config.yaml
n_experts: 192
d_expert: 64
routed_scale: 1.0
vocab_size: 8192
norm: "rmsnorm"
norm_eps: 1e-06
tie_embeddings: false
optimizer: "adamw"
beta1: 0.9
beta2: 0.95
batch_tokens: 32768
seq_len: 1024
train_tokens: 342300000
steps: 10447
Below are experts of layer 5 (counted from 0) of a mixture-of-experts language model. Rows are named router (the router's row for the expert), down (a neuron's output weights, with its number) and show model dimensions 0-191. Each number is 128 + 32 x the weight over its row's rms, rounded and kept within 0 to 255.
After each expert's rows: a language model's description of what the expert responds to. This comes from a sample of Wikipedia text that the model never trained on.

# expert 56
router [151 151  84 116 165  91 141 155 145  93 139 152  88 134 125 125  91 156 128 107 100 132 120 167 100 148 101 151 108  85 151 168 129 160 185 112 106  90  86 133 189 126 157  87 205 145 117 155 164 167 124 176 139 116 122 139 130  84 152 178  98 139 163 168 122 149 123  75  78  89 145  77 133 105 147 113 136 159 128 120 191 175 134 144 165 138 215 132  97 105 222 127 116  50 219 125 147 104 168 133  78 184 133 140 139 133 124 116  74 142  90  64 159 129 163 173 102 143  88 122 185  88 127 134 191 173 137 120 135 128 107 154 115 116  97 169 103 165 140 176 156 139 159  94 164 129 121 189 116 128 132 145 148 122 108  90 134 168 135 150 104  88  60  83  93 152 129 124 161 127 134  80 110 165  93 139 122 143 111  96 107 144 104 173 124 134  74 115 129 114  76 159]
down0 [138  88 154 100 164 217 100 116 141 119 150  87 198 121 134 153 167 154 142  94 137 143  70  94 117 130  92  98 119  90 136 186  84 118 137 115 125 141 191 100 120  87 102 148 114 131 114 190  87 134 113 141 118  49  82 184 128 126 162 172 151  94  93  91 110 174 123 102 147  64 142 177 111 109 129 117 126 162 135 115 157 124 114 159 154  96 153 107 134 145 198 151 166 120  99 151 159 115 184  99  76 116 147 152  88  70 105 121  95 150  96 142 165 118 125 151  92 137 125 104 158 159 119 174 108 134 105 197  95  85 154 153  48 121 137 140 142 132  82 160  97 113 142 132 101 128 111 108 140 171 129 196 186 173 180 177 149  79 143 132 115 165 134  76 124 160 130 117 115 112 130 182 119 193  72 127 114 122 157 101  92 135 130  79  72 156 165 134 146 158 163  93]
Description: Headings and past participles

# expert 49
router [159  98 124  77  95 139 129 147 193  94 151 133 156 161 142 131  88 158 164 101 129 106 151  89 116 107 132  73 128 117 111  79 157 167 170 126 106  80 173 128 145 149 111 152  90 160 183 104 102 116 118 107 115 197 107 141 136 101 161  68 133 133 116 145 124 157  91 104 119 128  76 102 126 118 144 109 101 154 159 124 134 110 161 157 119 192 174 122 149  82 153 177  69 159 146 152 102 118 167 120 106 138 150 112 119 156 139 119 186 124  89  75 117 122 119 133 132 179 102 113 168 162 208 171  56 130 178 107  80 129  87 143 105 102  42 117 130 137 141  63 137  83 150 127 161  97 126 101  98 137 184 151 104 133 111 127 134 233 119 146 118 159 112 137  95 194 126 148 119 128 104  84 104 147 132  90 144 107 185 116 127 134 127 116 183 163 230 117 117  70 105 130]
down1 [ 77  95 184 129 177 111 198 135 131  76 150 150 129 148 160 150 106 154 164 146 115  79 112  91 111 108  56  70 118 157 145  96  66  77 115 116 132 131 134 145  65 172 140  81 112 115  81 154 117 122  94 107 127 105 178 110 139  88 179 132 140 155 103 168  89 113  83 122 126 186 189 114 144  94 139 121 136 109 150  96 148 122 171 100 113 191 120 108 178 137 127 106 109 139 159 100  88  62 148 171  80 125 137 126 122 113 105 142 122 104 101 170 152 103 157 119  82 121 143 132 129 145 127 174 125 106 103 133  91 173 116 217  83 160 137 132  88 146 151 124 121 124 195 133  75 177 149 129  49 146 129 114 125 142 188 165 169 113 160  97 159 121 208 190 125 169 119 118 138 111 112 162 149 131 129 116 142 112 115 115 146 194  94 104 134 140 184 174 166 185 123 129]
Description: Section heading equals signs

# expert 16
router [136  87 152 152 163 115  85 121 203 188 110  85  81 126 160  88 121 108  99  54 102 143 138 157 128 129 114 122 187 104 158 118 152 138 107 147 131 122 119 164 123 135 146 154 122 103  87 190 137 136 105 116  78  79 140 158  81  83 161 170  97 161 150 110 154 155 117  74  77  77 108 189 161 106 114 166 124 179 179 107 101 148 149 123  74  97 147 140 161 151 164 156  66 152 160 176 135 149  77  75 159 135 114 218 159 173 114  96 148 116 175 143 125  94  78 134 132 136 145 131  98 102 121 157 210  84 163 108 114 102 138 107 156 160 126 141 115  81 156 111 147 165  72 105 133 107 143 168 136 181 102 102 107 121 151 136 152  84 134 144 143 167 135 182 138  65 120 133 119  77 142 116  76 158 131 127 111 167  87 111 114 168  56 107 123 124 181 139 107  92 130 131]
down0 [138 111 103 147 127 135 115  81  38 128 160 116 130  80 155 176 124 190 169 135 144  78  68 126 148  98 114 176 113 148  65 142 120 163   9 156 145 141 149 149  78 132 138 132 113 189  88  81 164 100 143 154 114  62 142 118 145 190 175 138  87 113 143 118 106 125 125 164 115  69 124 101 115 125 191 118 161 103 129 157 106 167  71 166 119 100 120 122 124  74  74 109 118  88 152 119 137 154 144 132 142 129  84  92 124 115  99 125 102 148 124  96  80 151 156 122 105 101 189 107  92 167 164 120 120 106 138 109 149 173 108  27 109 140 120 136  98  92 134 112 106  84 145 121 110 161 131 138 178 166  85 136 186 158 130 149  97 103 135 153 153 146 139  91 150 111 152 125 163 173 141 116 107 128  70 158 131 164  91 110 206 112 104  98  99 145 114 115  69  97 127 129]
Description: Noun suffixes

# expert 43
router [110 102 129 117 194 153 149 146 108 153  73 160 174 146 147 136 135 164 111 137 130 124 116 141 116 144 136 122 162  65 229 135 119 113 113 110 141 146 102 150 125 162  99 147 161 107 123 213 149 121 171 158 136 129 158 167 132  84 110 141 115 121 128 178 165 194  85 105  85  93  55 157  79 146 115 226  78 121 153 115 144 124 129  83  85  68 134 109 160 125 192 175 112 168 114 200 133 186 113  86 202 118 195 175 147  76  96  71 119 137 121 114 125 122 117 168 156 129 105  77 159  91 113  71 205 100 184 111 112 120 137 143 131 128 107 118 139  94 152 139 119 166  90  97  79 107  98 118 111 149 141 114  87 119 128 127 114 115 170 110 136 150 180 173 147  83 148 160 149 108 106 111 123 136 155 123 144 147 117 147  86 162 158  99 112 143 131 101 108 128 149 160]
down0 [162  91 164 119 171 134 100  90 219  81 159 127 118  77  92 173 165 142 122 138 153 156 128 127 167 161  62 148 140 143  87 135  47 117  63 118 124 146 124 116  69  73 173  80  86 135  90 112 174 120 146  61 197 129 170 107 161  95 155 125 133 133 119  92 128  64  49 137 155 160 113 158 156 171 123 142  93  99  86 149 133  95 124 154 176 157 150 134 111 102 138 142 130 130 117 128 107 144 111  82  92  99 123 113 165  94 136 165 102  98 116 157 149 139 117 129 136 107 129 137 130 128 148 131 127 106 172 153  92 144 119  53 140  89 165  93  96 121 119 166 102 156 114 123 128 224 127 141 105 162 160 136  87 113 194  73 134 150 123 144 183 143 135 180 121 152 108 119 155 144 133 187 115 102 139 125 136 107 109 137  55 120 129  93 156  72 153 209 133 128 130 102]
Description: Plural noun endings

# expert 36
router [164 150 173  85 109  85  72  74 215 125 147 111 108 164 115 120  58 134 146 146 195 135 124 153 139 129 111 132 125  59 157 130 177 134 169 146 151 153 185 123  93  79 136 136 148 166 174 149 165 151 104 142 139 183 116 102 141 115  94 134 127 165 120 116 169 123 180 109 174 141 159  90 134 124 181 138  99 167 103 148 145 145 130  79 160 121 153 160 142 163 158 111 112 135 133 159 118 146 120 135 127 171 149 117 121 130  47 151 129 137 125  63 117 144 118 171 177 119 139 172 131 103 108  84 134  84 137  88 139 169 113 136 122 109  91  62 160 169 171 143 120 139 144 182 130  94 100 144 111 131 155 123 119  70 105  40  86 111 149 178 108 178  78 116 115 212 199 172 126 126  96 134 160 122 151 142 134 111 130 177 146 200 163 149  94 116 187 113 156 149 105 138]
down0 [112 143 110 173 102 175 114 133 126  76 147 119 110 115  93 137 100  63 119 160 105 171 139 102 165 121 136 144 170 136 197 128  83 143 155 150  93 142 143 130 154 123  95 162 161 113  91 158 131  94 168 147 165 171 143 134 134 115 165 119 133 117 126 122 139 149  78 148 173 101 150 125 112  85  48 137 153 191 144 122 148 153 124 123 111 141  78 103 105  63 177 135 152 127 104 111  64  98  78 120 138  82 105 141 133 129 140  64 145 120 120  61  83 165 114 130 146  87 149 134 129 130 124 133 103 143  63 122 114 124 148 146 143  70 188 182 136 117  96 155  36 164 132 144  69 159 155 148  30 147 169  99  63 101 115 163 214 143 150  86 160 132  87 185 168 131 100  69 150  95 137  96 128  97 100 148 124 135 138 177 137 201 138 143  96 114 134 140 126 118 142 128]
Description: Plural s and capitals

# expert 23
router [118 151  98 147 122 160 118 159 121 163 186 185 170 100  80 174 121  78 145  40 156 112 116 132 164  82  95 138 138  89  73 111 159  58  73 127  72 176 172 163 173  93  93 100 101 144 108 141 139 168 135  88  80 129 153  96 144  58 156  69  56 218 124 103 133  99 136 102 154 114 112 136 151 117 128 101 128 127 173  74  78 141 136 127 166 115 130 152 107 120 159 123 111 121 167 122 143  83 136 176 116 208 123 113 128 117 116 136 113 140 128 114 123 152 139 134  96  70 171 111 133 173 119 185 136 185 128  83 126 140 128 144  83 126 140 105  95  95 145  97 123 160 138 119  91 145 108 134 110 148 161 134 115 192 201 133 121 166 109 116 122 113  67 127 104 140 174 137 154 119 149  96  88 108  53 147 106 165 131 126  88 124 166 141  86 187 140 101 146  86 126 141]
down1 [106  91 150 159 148  62  42 129 154 165 121 101  99 166 117 117 124 116  59  81  85 144 110 169 104 174 156  81 138 166 158 154 158 122 108 172 158  98 149 104 132 180 118 115 141 169 101 118 180 163 145 174 134 197 157  95 122  90 126 171 182 131 125 165 118 146 123  59 145 133 150 141 147 118  93 108 118 122 164 131 137  99 123 148 120 112 127 185 175 163 161 134 110  73 119 119 152 109 134 119  93 117 127 202 101 154 130 127 107 110  84 115  74 203 160  88 147 146 126 102  80 126 118 112  77 101 135 130 154 170 160 182 144 148 167 171  83 108 123 180 148 141 100 130 227  94  97 159 151 133 118 115 192  91 157 182 110 113 188 137 119 107  96 151 158 118 145 147 122 157 146 136 108 124 168 123 138 116 135 126 106 209 120 170 122 104 143 130 192 105 169 176]
Description: Table and heading markup

# expert 58
router [122 119 164 147 140  78  98  92 135 139 146 121 137 156  84 125 175 141 148 107  78 129 111 146 134 117 194 117 123  91 154 163 193  95 128 187 114 175 101 163  75  89  93 148 121  87  87 121 138  92  55 112 131  68 107 132  97 189 106 123 181  97 115 136 121 123 166 156  80 141 122 131 109  82 153 201 120 143  89 120 164 100 120  82  91  79 145 174 119 146 156  92 179 172 149 122 115 160 115 133 113 167 103 187 111 119  88 119 124 158 141 137 103 115 130 143 128 217 162  94 218 133 145 111 190 149 113 143 181 129 109 162 116 159 106  95 152  92 148 101 158  82 145 127 130 159  72 133 156  97 160 100 144 133 194 140  91 113 160 103  44  81  90 143  98 198  87 141 137 103 126 125  96 141 141 151 171 145 122 124 123 114 103 132 118  84 142 132 162 104  83  81]
down0 [139 150 115 126  85  71 124 117 160  97 133 150 114 107 148 102 119 168  80 159 175 145  82  98 171 159  98 118 122 136 136 104 174 138  51 159 213 111 116 112  97 126 148 120 139 115 137 133 102  97 209 146 107 135 160 149 136 174 151  84 120 122 132  97  66 149  91 127 131  69 144 156 129 197 146 138 182 135 140 102 133  87  84 191 116  93 146 121 116 102 128 123 171 116 167 158  97 114 120 127 128 113 127 106  99  66 142 118  96 135  78 169 122  92 200 122 116 129 126 149 133  99 121 127 130  67  96 119 183 127  81 100 100 114 129 123 113 150 124 119  98 206 133  88 117 171  93 111 106 120 161 178 126 153  90 140 132 131 133 165 183 172 122 196 147 114 133  85 195 165  27 131 138  89 120 141 150  42 147 106 107 149 152 156 174 174 136 149  93 175 112 150]
Description: Possessives and determiners

# expert 59
router [172 109 152 127 124 120 140 140 116 134 133 184 101 148 147  92  88 179 123 123 179 174 145 107 161  93 129 122 172 100 129 158  77 127 208 134 196 144  97 123 121 124 127  74 133 169 130  71 184 147 159 120 124 122 110 149  74 108 126 142 208 148 129  58 151  86 143 125  95  50 156 138 122 156  83 162 156 108 165 129 145 128 144 112 117  82 157 161  86 115  85 142  68 140 129 115 139 145 114 138 157  67 173 126 168 145 131 110 109 121 184  76 118  88 158 136 147 162  93 132  75 188 151 194 127 168 137 209 112 146 182 158 109  82 155 144  71 118 184 157 148 154 118  85 152  97 123 132 117 100 151  95 134 150 159  80 143 167 163 112 175 134 122 142 118 175 141 104  85 150 169 143 101 114  98 147  74 145 144 104  98  91 124 122 115 160 144  96 142  49 156 141]
down0 [115 157 101 120  79 131 121 102 162 138  84 153  99 158 107 200 121 131  96 116 209 177 141 178 215 103 113 170 110 118 150 134 151 144 159 157  70 132  79 168 108 144 140 130  99  81 123  80 109 125  95 115 197 156 118 157 136  87 123 166 135 147 189 108 140 168 127 155 123 116 134  85 114 159 104 119 113 109 117 141 142 149 143 135 116  59 163 145 185 186  97 109 122 161 116 101 179 153 158 166 143 136 114 103 151 113 102 110 138 108 148 133 108 128 172  88 112 130 132 115 124 123 134 123 119 102 157 153 124 159 162  98  88 135 137 146  97  64 101  82 176  89 112 136  74 109  85 124  92 162 142 140  54 132 102 112 131  93  86 181 173 120 116 114 149  54 123  97  80 118 115 127  92 106  86 158 105  79 111  63 140 136 161 129  91 232 137 118  93  96  47 117]
Description: Academic suffix pieces